{"d_expert": 192, "d_shared_expert": 384, "router_score": "softmax", "shared_expert_gate": true, "lr_router": 0.000807, "n_head": 3, "head_dim": 128, "norm_place": "pre", "positions": "rope", "init": "trunc", "init_std_qkv": 0.0319, "init_std_up": 0.0319, "init_std_down": 0.0, "lr_mult_qkv": 0.7, "beta1": 0.95}
Below are experts of layer 2 (counted from 0) of a mixture-of-experts language model. Rows are named router (the router's row for the expert), down (a neuron's output weights, with its number) and show model dimensions 256-319. Each number is 500 + 40 x the weight over its row's rms, rounded and kept within 0 to 999. Numbers have three digits each.
After each expert's rows: "raises" lists some tokens whose logits its average output raises strongly, later layers aside. This comes from a sample of Wikipedia text that the model never trained on.

# expert 0
router:512530521524435463515509543501501522486467544564502496490479427515473540478535466519465494494486441448526524519514578479516556583494488573505457490487514464444433549479554511509522535539483482
down15:470412439457505437425456466465530521515419457567500557531524475455479423528463463472508497570506550401506501509539548517446577508498548484583547502486478462547487465464505508458532492448509468
down16:481506538468561527485483575514436410487530442452522486544447466507638508543500531496492507512500513445460590431558521492483479462516540498478492465574445439531428497532586450508486497465517418
down17:476537553462480490505459420522588482505480494487381497426514400468481504542481575511506471482470482508428463454482494538471510515539460495512552505552479409497418517521537480514501493553478519
down18:492534503540514432485526524449466539456520480455530457608498488541517516455509529506504527488431468432493491447467485500551531513530575566445491509532530543462509517497532493474508449441540541
down19:452503471510463594527504484546542521564469479467455458528515438464492519585456476534519517493537512488484498457525517521547466458513503482567514502464520499450532505542525514514541490478421549
down20:527477485539483419564503501472523471516474504455542492485488500552441446565521592466513519469503453473474447528552439523463535477575547532493458446531531502512467522468511460549553446518429477
down21:495465462467368529472461473521464512538457545527538556457483484519551512523462463501465477461502520521476458565612556446503564542443477497515559529468489513513491483450481484547447488492610534
down22:478470453462520529511514507472466566460466509495479476544476469516390421522568467516408563500497503516520540450516406618535506470464533472521515522559467446518520485555522414463593494529538438
down23:559497543561493455526516576467515475587498505471480495420390439572422577538547509552517472481463488445408522561548555467540451560506507437440523490530521490562507524428547511507488462486551434
down24:439575516519523532550497508589477418598484451456526465538554497486523495468534571510508492480434489546411456460505523538506461504504509536603466441481464465516519480490482542575539512484464482
down25:557520530466498494448544453460502434443494540519522475483550556511487516505485487539547497462527493527531491459481468511528474469460473505455531502519613559588461471498502469510516593461516519
down26:548452407578465584525490501483498526535431421464480455507521499557469548527499495506541521474518498519524511531504503511458480548502444479518467552487484529512555494518548453513476571461515520
down27:474500513562450436496485521426483456501463529461499481506466526497525488490543501604551502441526462525478469516474580511525533502536439509531496457408528483623481556495482513576407521585497574
down28:481537513508463476487517508532479469519526516480481529522480527454533509494591521549499560570497521432569512525519467516507508521479496543483520501525557464534471507501467451538429539482437469
down29:449546477499558509483554513487490477483513507464493531463470531461557517446526444547504494500489565456483570533533493489537405510491543529457545481522517524539523531447510401505463513512485500
down30:600425515514500445506454532446483442557513536459477584476485493468474565493481497525537455532542568493534544549534472562487532499465494529529464490479412462561423539540462553484455520478477503
down31:521498482468569528474509563475489517490602462560441530406463460485506510554455533538476546514421450485479607456491486556507477503462528450537519554538562529413448432475550436501520522446548454
raises: "-", "e", ",", ".", "s", "er"

# expert 6
router:488436497485565481555460500468540512506519528519487465470509492449505459491513483501553590495483451505527534515487551497387573521552512536478540505535506574438485467538481501586524477512430495
down15:521504520528490496547516523525510478462421489500475483533554412564522487563519535485493573572435514534516511479427447521457478503576426459558560503449484509547507501511460526496509452452522416
down16:474458531547449511488498466505467447497422448403489465458510475497496520539527494449513556478540519484482460536536506477537581559475471463509471463427501536465513509503456533492490459518541395
down17:450492458486460552555516505450489571474558501570519423513415521503516428482515450496527511511500521469455541556590505559496537510489506459503544466510611488463539517524498555484549435533537521
down18:480582484460476532520537492474457494491465466394568511466462510458483521466428519581469518506482564523530545463552550467525514489554477469499526535556457489469565459505542476490457439524530535
down19:581487561519444437486522568512393545517513483418568510461452437454508560436445483495414547537494488520514453445558534493503477456515468463445496453551539468532486518496493511509503479469457555
down20:519454496548482572462537519523527561418478533395494468537492504502448448460477457522549522531479527544478449487552416493520529486398524408514490471518528428435494563479491472532480476538509472
down21:485539444373433503535450507549434522497465546471486536509478519572568473565538484436475536572497537477490562431505492466503525518476528434524472483469470498521498504503590477383473477528516508
down22:456511574504485484485502593465478502513497551575474518460496548504486523501510506511590468465566462485454554494535433477431534541508523454418535588529475462496535545483407463467503511481536502
down23:456495523503466542532509515487467542517537561517530511417544518509460497456499498443484494529500518522470459511511417474495495554518464480573456485439462497606454582481468473510476495523533471
down24:556530498488504539506542538527506523484532501501516521482501540569525527522508493473476513431530491518496504506501521448434486490458488505486485515440470450506568510492487459469515540558449531
down25:525509485451467488560542509574512426532475457517469489476509532539558507498594513461560482454514503574557438492453526481473514551561444555438524514460471516559483499513476513489511495448479479
down26:511464450502558521550452490447538441486554504463533516525462495441536452488448513553498505480488488547530453501450481510470548489585498510439459565490416487460500445536510598484469489494503464
down27:493475549511483518499566611518561447489533577481480467442493496518464508545589498584519495495514495486546454479471499546526505469474512491510490534554500501482517473420462555556481473562558554
down28:489515449501490560535608403484518546500486501486491512543537446498514504482442480470508491394503510461482516507494489531519477479462462528542519456482501514460480489490526555502491478494546512
down29:451547446510493440493441466496444508465496466504494528471524455487517454523445471494478512445526515536449482441555448487529554475518474517553479464539473483425514532478509472539457549587532557
down30:564538474467567499486524467487437463475494590475485521501494520558479444524497444455482502510523504499508547465504532472487498438562522535483493526456456532524565482544511508444472517493477549
down31:523518474482486494540487523486525536534514536536504553578614546504589515547497549468588431541536487472443494482582486553513518475497500530536536408564519467547439469482455554533532533506417536
raises: ",", " of", " in", " and", " (", "."

# expert 8
router:491506538518463448536497516454454446487602459515564476526486580464498560524509507473482458467511516562482433471501455496562490510495507521437541525483534561551553512478418550527475546515493555
down15:457467503471430471535477548533556542465516516486536495579561561523516551483515482519478472500530489556460572520418491469558532550444533467488490480489500511461486534498499544454559476492485469
down16:518505465498458439457486483493543474484531486475499494503451510462503537484481502503507507603556495470542471565523538549481475483432505455482510506551476538488522532569509523461474485536474483
down17:492498518507537511519448518521474508511466525504469504468501508515509522482522472505463484533466450525551463448526566521538506474554482586528474511522458531478537401529547459537441504513491483
down18:511531497471552551513584559522536530487468551511445486465497453525549527507537474525557446389484539553532492520446539456527458502454473446552541540480515455507478544428447510434519505534474507
down19:476444519489486463514499500469464498498484551530534518513600524366500552503521444517467533518544532478486513439430463475559512461546490504475460505457460571404521503500458418417482476577561508
down20:472487489454546543485490546512488490486543529481504551573463465533457396526424477446524528523546512570486518509559456483519507467537542534490558528501476579491445430464505401522459508503527595
down21:487507502517448488524575496503512534492535465537567527504502564552411440481548486519459542469517427528505438491499506509531436569445535437552510512562527492496523501536501502524460521532472516
down22:481495455547488434518468539467528551447482487430562470516513433538436448484510450466595459448536547492472540555559432558517496511498531514492488479545525558507508478461505565431473527541476457
down23:481471507502567452525475521505466517443511412362489476539521526486477511494487494520533515552439501444529548495481441556495601509459579429519459455528475523447485530510551473615509391440503540
down24:526521463521466430576535539479436561610460543546531465421508528474469490466459546470486529477555509501501599468531493564423499505499491546587553432565515467427524494514519468476474519469495533
down25:513554438457461466474517520446487545484559507520478494537529429492436525448484407485456394575449505441416528514509533494508511494437453461470486566473461511549454495428532436526420496552457516
down26:502464510452506545479467518500455492506531489535519511451423442503591574479499460459552511513473564539530596463534502474524565510495551482544486583497478509450547505547461509518468510516491442
down27:495537510505555492526431477501479556548467506430428583522531524599472530540487453473558542480468473539513533493490500487435516487573515482545523529492506557495509483474484465480476401467556490
down28:485500542520569488476523458544482570473490434470546494568504461498470505493527486515443482530467494435510489546539519413499481530537452440437545480492484539501430559395400506502484516477496499
down29:511461460459514474572532479582465500475446523532461504470432467435538499568499419575495409505461485492445465498517508548482502502507493525470526511548546497422585516511388513442519530472505523
down30:513453545479525455521577481446522496579443455451482504579493510520494500438466481448523547548497601469459450490464576510508487455481478567469463457492465476478549507551500530509498478519562490
down31:487478470493598532560444524473524521519585484484454586490538491533548558518494527572451473514420432478521516470427482482494514551519599518536488519536486459568560526463496533529469486486448512
raises: " and", ",", ".", "-", " in", " of"

# expert 1
router:544438471508521509558471561510526477528474505463418515492485506497548511495488483581490487519511482543546488523474499516397509471465559518582525483587423527585495376479511474483510483436457500
down15:510465476501547471540498573539554508483488478560524557510553480456492516516529465507500463497519548508526509479408415553540557527521523531482450493471537526414503442531490460433496477600469471
down16:430486451421600483479457490474487560529539419534505515553539510513470495558582480557435471524509495526533410563459517431521479518529503455482512484437433501492519491420489506451510514526550527
down17:491510465485515527560496528510535416504554484539489541479431542477446553518538506441530450527537478456449460483443500514502550571477452573457531514498419456502483520513471514417500556506491499
down18:460502473533547489484424509528463404440500537625504520527584541429489468531565467472513507491485491511485579558511476559461456479491519442465545471547456551440515466433509558486512618476519429
down19:522492487497538536490468531451468444491523510492509411575468541490594456481492497477399520474517535547538517457530490507513470493509530522496436538450498468555468504392497494588440433579421557
down20:484495511452453497590482496435544472454502526536494505519474470574509533545558483474474439484515521445490467513518530487673515447537518543558503438497528547537503530485508415517451506481545528
down21:565481514446514446513446563469519481479556547607464567501557464524555519524542506493466549501460586532480475505459514520631533532493512518517546522494504560507486493450519540549565544427468494
down22:465517512479514436477453451497472475492524482448400545470466576439416397479486441472500487489431467450436581476511518507562461544485572538518525518505497482465495487393431535501521516464466538
down23:530524543471510481414501457519459532459495542538486441443489494472519465434536424455537483513574500499483502493468440439506446483499468592444509491480488531583489442538584544501468507510491472
down24:462500462548532535482475544488480547536487455462568528469530555551587519480500477524498427502504558507565508554477498494505508533515471508426524421569436477545437531490507512470465541599448483
down25:478477535496475572515577517533490521480438522485503446461500391413566506528503473505537531423523492455534425469513500571521522503536557636459467537516571463496490467452534522532491507484475418
down26:573542422442499500468502539442436492452530502576524481512516480457523580470485492523563450506533498543484521496540490516468529472520448556502534552460488532504433479499446524471531549499542513
down27:494586481475412521527537597559564454471510489479503443435526470503518544480491497492537549521418526445540524483463480520559455493520514525548588517509482460497532546538499419537552571569546383
down28:501556487482503514456503577532562495469538509506506493496475555579487487528513521465452431536455555435533521524510509515489547437537587464460481443524470446537499498539490513466444502490527491
down29:494546509460521495467535538510400497467564415461470458528497514494564479560480501573486514521540538502554504498542517476528492481530528496459544460481392540453447511494500531556530506480520592
down30:525509563456459539547460469506509455534487485448414488530528587572482529568551528518502533533534474539480447528463531488565489500472461487591499551523470402549508478484572414551459562503533490
down31:469498475574505535482520557443500478532511507509533510485514477517542438468478545503509508505458456500475535460481541481514512509521588513440461529453512577468524512507451514507551469470477454
raises: " the", " a", " in", " to", ",", " an"

# expert 4
router:511445569529599483414572514489491484490494487457501523467496497537518425557500475458471489574536441541445432509538473521536594472539394470534475506419481505564552511458485477487502486483515473
down15:486512521505469454557490524578501437541496492547465534456480457476519463503453469535440504495456435551511568491498519566491463430569517465474486485444541508551454459492511520467534466522567569
down16:468491473465515471493507548586500570524553499558460433501545536518472486516432487529436510513561448480474483476495514530479459533495505456451529503511510423541517526455565527492511574512519493
down17:526506556539512507476481506485508548513491467504505540494497485465442467508475504461438468540456508527548577517464466509489544444537479535463434578502500447530541541536459397490599504497449485
down18:534500555506572501534530613442578530508526513510545466504564464495532423566508549541471484503529459507445514473529463500446489528523574539559484508577486454447539513515433522553564421516545547
down19:451451508510377494517509489489499530461548520533442445400504483533483535502535464505511527569520454479537511481504503412504572566514510544462425532470438449455507533486461649485473481448507482
down20:488479490473521457519438416450480527463517521494526429511546476523517465497484464464461599538515432554531493498440512503495443515525495480483447548497490481501438499493521487479496501463485559
down21:516497533468499522523474483539500537608510476499502541484465479389571486510475511466480455490477495493516503538467495533503522563499460518497521459456472511395478495568550516512469558558479475
down22:494520514506551493478474531489566475531502527449490500586521478550531540505461506481468467465487584457501512484431418517512465449569520481438505598472481444519503503542506465484492545538532597
down23:511523423478504453520549547525397475471545515510480518484479471500466390473454416466454485461539484531550497529519521445518493529486483523523485540451502467508453534548499519531449516522480485
down24:488506480465530528598492524483466536476478468474477502479483557469466519521517517585476547502426524524512534476509503515527469488488479472595537502537436492489463519505474583539499505494499412
down25:530502451505546470476415430481494504477526512505478509495428521559512459491514458452510508460505511542526501463469446517461528468453503525587501500532569409491493483498490471501508467468490516
down26:429509485431475445581457547478532503450497551521560440491472522469473515535551500488538560509459430546505580441542508537525516515589543560541529490565577503443466486549518476569518494478520555
down27:510507481461540413539519510515556519478482504560506523469455533457431496437515518443482490455514517503423554507572478518495548474441518526542596495444501525452506504503532517460517562538580538
down28:463543508501486484490549535544474485498386489455502558467529495469485484480533467512458482505448501556513547509479554488502441527462501477570512531450539455454418490500497506407499491457490496
down29:547561508479524502537486452499466496517498598545520514567559490488509514481482452544486526535574445471520518538484374409473481526498497533498513522472490540485453457496476491474551528512466485
down30:507523497508498484485484491561500452489481548430514511510528499526459578517506477546444529532549531537513468434503497585506538456431439449495524508435518442416467514529501539517491470583474476
down31:488540471486500506417493478530517508577513474465539543502480518494494505490523502504463428440510505543520478518439538488516438469486455435492574571525456462507504494467485541464520513561478494
raises: ",", ".", " and", " to", " (", " in"

# expert 9
router:437552462509424526472503499467437495514467503515560555517520532453514520521429528507478480587453519517485516465534511524500421504441460516461511588460544549531541521544554527448522510480559552
down15:495460438419478442547492488488503510560547530493529487465528471539487537482501450443528504499483490576535477520586487491540368522510501514451499462515482579530441445484464489453446468511411523
down16:497509449468541482463505515554481606476439500483547441453528556426523491488526528495515574495461459532470508508486484409425535545575520426526565460478426499560481499539469516528504531475484517
down17:485551475475474503510475461508542497479441532482540539528535574499559540538492457524566520421540434553520538480470471482479500534497500464413435479464531474420462482541522479465456557474526450
down18:460522524540479466493505571489493484476502609445469494560545440558498495570526494484500540469438479518551484454518532504466476475498569474457478511492525382454526484467500471430512525535478494
down19:492469452529435485491463473454546496514449476582534504445487459505461519499539484513551504524500593472509426509496444502502575444461390458538518507509553505501508507474475446474493468566496520
down20:494506485432486478498551455525495483539525531459465595498467492444580495417518482451517519579511540536517478499437450488499518562477469596542556524517512480510548476514457455527449548416463485
down21:525501504484529442452557444513480419461489527492483521447501479513506510511478469441497536471560536484546519383586529501516444488492467413486496595492529497515557528512487549415470492477472471
down22:490540574421489556532502580453495541505528527489482451511534490476514505456480507426504456493433489512479544452459450476497513473536443485512482455503529502531521469479419517473496471514507531
down23:470557503601504516529413450486530496513546473511454503513514542476485492556474518541548509496499518510530475454496493496544467433459464451525525512507486451490525513481496490536457453521461543
down24:506489506541518574518475429497578483548572493540437479504547496439494578510529520483506488480516517468521480488508455559556547494578562531465553544515476525473514459463500567484434499474486463
down25:532373460519476529499414550496462481444482501498497488529533513487577514438497506428501455557556480504484502476486456565492594498552469459584452534483493522479570463450491498516533504481470466
down26:501444547439427526470508463512550525533517503519485480473466479555525521481432441473441526535509520519462461425509471470535464454474501507496546493491519468570474471487495544549428557449540463
down27:516478534545576511512553527518561462461486527480466463463546521562519415549561495522598457494513523504549473540576530459495474444443550572585444503527495439507497498515483550502516459472520542
down28:519496514482405434568500545537526545484501535502491508583511529470502497541472495472425507514491471531484470502459497480574533537552545562490447603494486516467555470508564572473494482500512451
down29:496499548460465520512500530524510532546525540518445514542497496508559486509512517539540503523462476545499485559524467523512443446535514455520599533562509512498498442527539520545455434540508491
down30:540425464449497507520527453571498542475466412479527548533502492457522509505425470576524483453418499480538468490429497565486494494514545486567485436498438514508523483558463509512469488489573523
down31:524547473499571477529458469385511500468529482492554484439440529502533516525562530413533504522478518529496612596464567526533492502486506513470487467471449456550483496487521535420519608539511547
raises: "-", " in", ",", " of", " with", " to"

# expert 5
router:539568529516566499577454407513510498459503495473469530543524515479461446548517555486479478518459564464477530546425490519474488513467538440495486494523506516417543455518511510438479470532415474
down15:552483546381592479501517471414496596546520482537486495462468469505482444516538508517456454514528598544587534536440555501447470557529445552431467520494466527512504453530501547484449462586525525
down16:541495502523405501442516552485450533504489552516514466423485490484424456501556462518492546466555517449531471541566455541478554567577517464502467565448580535514459502502549496481481548457441476
down17:517591571442553494529511517451608435498527483582473546527480500499472492489523509491606527510446526524441509475507489530466495561519493489525495447515548504493469526499485475489591457488517454
down18:517491565562438469501471539459495393498504542501496509482498536441458511545493470548500477543385515506427444490551532526474521491474467572424520533500519473572517499528526532567558483461560445
down19:516435512537536461494539487555530471579550508509552501505495520500531479539481503536504503496519474517505515520421501504511495512464520503435489434552480432575387496463448454493512492518495562
down20:481604489542601515481480473502489516520527534522511476422488500525492558514533551453493499430520482445526480476479601492559495482529485553471444474524559557477495491510565486480491578410548494
down21:454508547400472526558593503525428532532535441487485522548519539474461463488503514506441456498504509475456485432493437452482489536512541462489536515590476461447541459523507476469475463459460509
down22:469502516489573473520410548481465435545532506549440479490542536470398476479426522425504531549479500530495465446503484482518525452539506404481568393490521568545502490490510530564540543503508490
down23:462535528446490474428535489558489398528469474505532414485588478469523512517579532481482472560596492473481534621505448561549488466480542439451551538509568450500525538545555608582532480500520453
down24:533449583556571455518563481476536502580477557483529478481508466491430470471511559489488487459489380540487444465507476520502541472485458524517549402466479483586535523580449432565497476528520545
down25:463429504503457498519490524498449477493498632548483532493528460457509444538555511517513445526502497479461471493490517528545459514513529481480507501534504513520513495554506492473485532506467494
down26:577506458525533466533448534548518447427515521509567588576501494518474505535451512426563474475417473515464535489468529519489490508530496486511485465529469435538472492497498507479515451460429474
down27:539472525426544593569536528576548534508510484485535525450469495505509508460475460491513568433477528498517506435489456520524462443498482443476417421518480433516474515549485499446544495462506493
down28:517464507467532493502439510520443531461537558509495527532412505506472477507508466508465483521501483550456487523502487475547508479459540500499441457463478521492487517495492513436522543540504509
down29:549452523440491481510502488488546545421484532429490540518546497474512496497466520515464569501460497433515470438545423511447523469473524468457527530495477549481490526518486492516515532546465435
down30:519565506504472494510526484498512503548489484477571550538552513510493549480467400512436435529448495515583457545553477487512519530514450547468520496489602605525518545541469551479481605556484487
down31:499474490468454533455582541566501506448521469551463551455541491466490534428481408490538505569554477526479498531497448538482466531486555534455464544501477552497443486485418505524442541475519495
raises: " and", " while", " with", "=", ".", "\n\n"

# expert 11
router:517495587492559520491535522481509488504481497559410519483494437482566528424564504470584439509510472484483512541507521534562511472541532536507480463476527520517529486430485427495526519552496526
down15:451528525423547524565489514465555441509466484531537526442479529436489529523503496556568454476535523488515600494437532491456494498513511543481482542513468447465402442506484497504544529542463477
down16:541477516539452506450551476516494444514523472478522437448506524503583478494544452502436450561450491567495469506523474592492449447511549458526473477490512490456534560498483549474563457576407475
down17:531580535499534472498515484571544501556491536478538536461488525510541473476466497521511522435553458512431503577519502475510518539433500495494430461475507498511509449508508518536493552519442515
down18:476534483585472429512578479521521459511557541571520469527485454469485561458517449446541533532482471435505608570447518539525493476479471473510493439482511458474553491485457456560448431520485474
down19:417558561557488501491556556487536523516527473549493532548482492514428519555566560514553469525560505535577611530503487491536518497537511540449471500515496547454531425477495489467573441472494485
down20:476452561516526532535515484471529530500518503469524531516500506482513529492540518478519453545512435550562500503473499487498484522467510481516475541510523470590466485462574464475437480458510616
down21:467596465459569521502506497467560518437501549518413488511496542477530497505564495400617521537535493471494498558494409497507459476497541528440537484544499538509562601486554453518514463592446503
down22:490486487464518462485518464410543501501486452490529521540486558528497443508435501563557590513455506481465441547509534490475510537381552443510499502497505533423467467465499541538472406494478486
down23:511401500539542530453476535495499508540445405506472512522506483446483522484590439452519548608489473504538477508464545542522521499465437426474572537519502454492449482546469509526447533505470470
down24:548468507497513436489553460526549504493516563428523512434506571477537491502489516491509537521473546498526580484511465439510466484513476631487504440463466501525446499555541463582466575498561481
down25:482492526510561469501517506535508469484516353525476438519491503465550539433453454541505508524476519477537494420538498458486508463491518478418480525442510433580544517546485514531473500437533475
down26:513514501432483474493541542515495541505439468515489434488572489540516549500495504519477478476486570479503611493473506489515506494482508420487502490576490494533475530513565472602470462561527466
down27:512496544460500427463488490491504576509497461491434476513560498469551507435549464490460549447516524557580558485548467505509455489437453550534492432558487499547535526497497506576551486457570469
down28:482549535509457475400522453476451495604458514474468518470509491545494489547584470540453519547454588511541533539513514541521471462510490527481491505499501407473473598479542435509515438511523435
down29:554450572525511474470472446514520462556598533507520502530484501508493550513565523476483461556504497582443543450494513451613402488429484508450443477549506485545521496453498508524458491499498566
down30:464554536566544508529509498489590506510484520433414533534516534532442477506474481544445422522529444534526537567542488515474488426560504516567491428503462539529498515523532479526474461526508556
down31:491481510503530521522525473510569487494469539509528466491489521461561516428449543557471442531422432486437508446508436528479448495450514553532537518485538437575493566498461462544526573544463561
raises: ",", " and", "-", " of", " in", " from"

# expert 7
router:469430519518472509451542487511520549461464474517524503516475478548452494502560523467548528500501509457526489573528500454534510612507468523487501469478468476474526540511509536551533544474553510
down15:441537445442492474536556461560555514419537560524573536529506542467488457468462470425498511478530530468556504497491367517447560617398497503490448526535501460530416500465518476506485519454475483
down16:545462465485442538519462425536515521505491456475528526485492492510519489419538528557432533487516462482441503516484441531487484485573451476498488467536504585501521474529459459517493463509500546
down17:522423492496547497525516559500522495498477452503505518454475520515504548533523495513478428504471449480470549553542505503508428427562451479397577516457438511515516501536520464436590500472443565
down18:500499554521538471450465516570586508442508493563496457539552495494499479547525467531582522495526542485448490466527449558392434569426460449482500465478539493562523506533519530506571578411483504
down19:496463470471563487563444481533515467483538520570518525464462515489439521426455395503539514555512467450504522530441517502512504523554550544503527518518497463441455507570517487478446495502568509
down20:527489505523509575491450505413496561469540500509505493566492518475410529467445463511465439582554484470562486542541413519519534521479569556482510525530481547483518523511514474539518530433530469
down21:561486516457544534512462497484511493507543482530422499459498505508437558502527493473576433494481518432514545539493521498470526466489499542434524514465481554473514438503536534474456471482502516
down22:492563496500527510523553537496525520526472454511504533482462551485494528467480473443463489471523579444508528485539460457498458495462573545503518463431536521499449547450437559504504572469559545
down23:522558506535432482501483568432451515535490478438441512527552491433496481511507518518563483536488558452495420501581556519514589534513471490453493408528502464507553499482486455471426504511467495
down24:498513520515504522523478443498502556510452479507509497357486556509507531527541502508538476527565513538495495569514531469487538526468527477473504447555517567484446511485513557507462472496534481
down25:514447517518535562476500495476442471498498494512526557531541429493524483525459530426442490444502527495444547541470539565493589537501523533417464501550484507468432433521492473383464501467476464
down26:493523529539450546515500523532525499522515490485549498519504473542477507471538467481430467473447510574507539538458566535443472508487522423540492495462503488447489493499528422545517510530497479
down27:467476486517505505557527533555498527536447526398560538576479494512536466504541575458488528497493509496444528517482482377422556522444513502542500433439503588468491517511515550455520506483563523
down28:531461474474496480504483469447456514475504536427480480490506494477457449537465506503440543463517527463469492486510496443443431455573442468513480502451504515499538551483537553540500430433487475
down29:526549557569396553508472462474478411537475487513504490516519569575438499494449474473544499494468477473437464476434468535429524482473488465493515526427513474506454470498480470506497493506534479
down30:495494440481494562446512498465477433501502505509492471520522528517453501505525546544530552524500482493484484526510454509465489541486447510497482468506578479501556565497489514485421403497443448
down31:509548527445464441494469506539420505539553451538460441477488512564499530501500472486588482511565504569480478554499509530430573541498489464469552487439555474523526556494492483558541515442540525
raises: "-", ".", ",", "F", "s", "B"

# expert 3
router:513558481499452495484501562536518471482495528446542497561487491493515486486464538561540473406480541486495489464550501490509540514539440476540507462513553500500416603444527454482474457529561429
down15:540520526518502510431513547502468462482503494543491506452508485488498602435518532603528459460476508438477487537515484471503477569470384489505429470501495521488549482487530529552471565535501564
down16:498467555490518537529489466507459529504455491556531485497482558550445492526440453439506477481566499447479505458518524520544508477519537439468447478535491522560486452516500458500525539485485521
down17:483474516487432530486513489449528394527523517525533480541516499433461486478496536435541476532556451461424494477567528448529574496583490439485493478471510541502533485517525486488480540454510538
down18:477510453530527507522513534511519474561485503414552502517533449445532544499529523606518523531522532483523574481484513507425484473532455545472532515424466502525537445529442551447513586559525562
down19:530496470436458491456490554578536451462455461541471487454511523569460487479518447454579516434586526458544515584496530485511493508529562484480487568491526559531518497534458436482478521477529438
down20:526523543462526628516503492453476518484408532544523538453552496533477453490545514473509490531469489535594477514504518486574525472447551554476493547447567461499562489464549499474524456496554540
down21:462441496535549456442513478552408509446527538529494504493493532464447495502459529474538568441451486561518533511540455512476487493515494464485504475475505532544474518509475423675502531467464469
down22:545617537512550467486463510485542522416460487547538464442494526535454426498502518483482460507467472550479487477503460566503528475531546534537494558626538529495559471483496501466515511519502407
down23:504502557504508522465480554462430560523536437477446447489511538523507569489502510542416543426500459445504595496421551506530565500465562521483541535509505540532515552523433549495490487438528446
down24:544510459491506524511535557513544509527436435562521493507542520519519482463449443442529582455464445519463495473511540567427454455447506589505468513544518537488471510546558485449523505509436471
down25:482403440451519477500549481534553509598490515504488494487468374462486518519481422441503477461535447477544455466537524503493452517455496522472544525492500416529445548481530479527492500555508508
down26:547433513519477476548559470570533442505482514518473540569436535510479476507521532476388449467539443488458473555517470523460535550504425450607509443483455534442476506483574482501523495476571434
down27:482545541491501485431452505479508448529484458517534489532488529505421463541440491455497461472461504535463444555455511508570521465514517507504501455542514499493462475527481544508578595429527544
down28:520460561536526484511487427527483524499521467494479501519457483539602512516516456530444513552436495481493490483541499473489582488491477559521487537494494517528490522564483524494490538535514475
down29:467517515546521455448555465477458570547551486493564460527500469520546513525541510430417456439569499457533474517507552478459469508459542549436524487435496531468499519604473492534513476495554483
down30:531507526552379504519589493494478513499473531519536535531537486497512472446467534471544492538398497558496420558537496498501480513443578600453542521460537618461524479525498548469434489450494497
down31:413463511489491482529528536533455471465504482496498528546532475532481501583572515456537497585470450474491516512567516491458525494528555455485517454513478472510580473493557465450506526423496466
raises: "-", "s", ".", "B", " in", " and"

# expert 10
router:499564492487533511451509501484475503476458476502545427468463525501469491537468480482518535526514512462538541478459491442544443453551570439487522496566532437500524565501500504483533488463487438
down15:486401457466538538476503543510492529495546504481532518543450440457418497503470464414502476477515485575501419519459482468450540483430468475548529530495497536493524494504501463537523549529391491
down16:523534548530524472549421614553511468521513480512587494491498502526521471488586452474418526625488536546558507484495428539519459530464479533488556495491524514526509513463517532511538439534512501
down17:524570505465563510434528446528461562518536486503500492547492466501460518477472511446517498483495493490484496511470542439486452482545565538509463509510518471520476491418470460546532491414523457
down18:442492558512529379486462595467480502512480501506546450516467494490420530462462550489459453512596491422565500520511513561460510512513467562548503492526448436569529551512456507438503605561535519
down19:527526409489546478525524539490489422553481510450537516449514607546595498403541461487487441490524550485527508562509518514565421492503507519531535506515498454530496535487553442490498510498405519
down20:490412468482519584582557537559506500568550521514565397420467557506497536486504482559477558505486469487533516552514555506429455479502490525457567514482496444575527402466539445453559514394497501
down21:499532427574490469509483550499552585416496463537454492459520453573500526504478485497445494472569503534456487453517478518553509484548514458543442481487598529558503524451511547503472484515458448
down22:497537524583449510498479493553556407536487493451504447562500544536517525447541547491526450437498576539401443479514473531522472431521557445431533533536509518474546535505415526475543485480544538
down23:543511546516451480583476503444573441556510508487449517494513517527481534506534505501439557465500498482532456478481485489540472561455532452495557520468542488532515517412475429441491417505474427
down24:523466459523447515467514433424557467515508545461486464499464489507483466455544435496535439505472431520412496462505479506562516441526419487621481535458448446527517475473516452520520559500477466
down25:476535449528538464531489440514547562439507524541484446503459477472486593509553450540451460539519534513482566533530518506506448479508552511520543473493521448470550568504518565536501564533447495
down26:475460435553454546478437540503486531567554375586534470485549482513450476509471535475450527481490511515514529436514500527480462593556539533533481494513452555524516511577560518469523511423472477
down27:505463498540485555484471440534392592493585505501420510469504489548472435513561551510450520412524524537508435511441511516515459522439517517485467505476497485521442420527575458534448505436490485
down28:508516472504480475527505522521438501599465451537519528529510478554455438490483494481486481424512506506523495501502461498519487479484421495404532437462453462548520509553469482452482497517495469
down29:519501468503588495479521553553496467496468525429508496479510519557527519568546519521544475496538489537494448477520496501561529500514420554480460510437451470528476484498540504551507503487426518
down30:544449432453431487575474528571504529458489493515531487514520583523443498495384486474477575508513553484541472438481443513478480404546476512529491514485499521445546540489431470532467504533514452
down31:532477520483570473504493477531478551414554472499455503496525472490536480457492495503481444499443502498456527521518532499550484520552521530559504433507427581481439493483490537456416546491453537
raises: "-", " to", "\n", " the", " in", "s"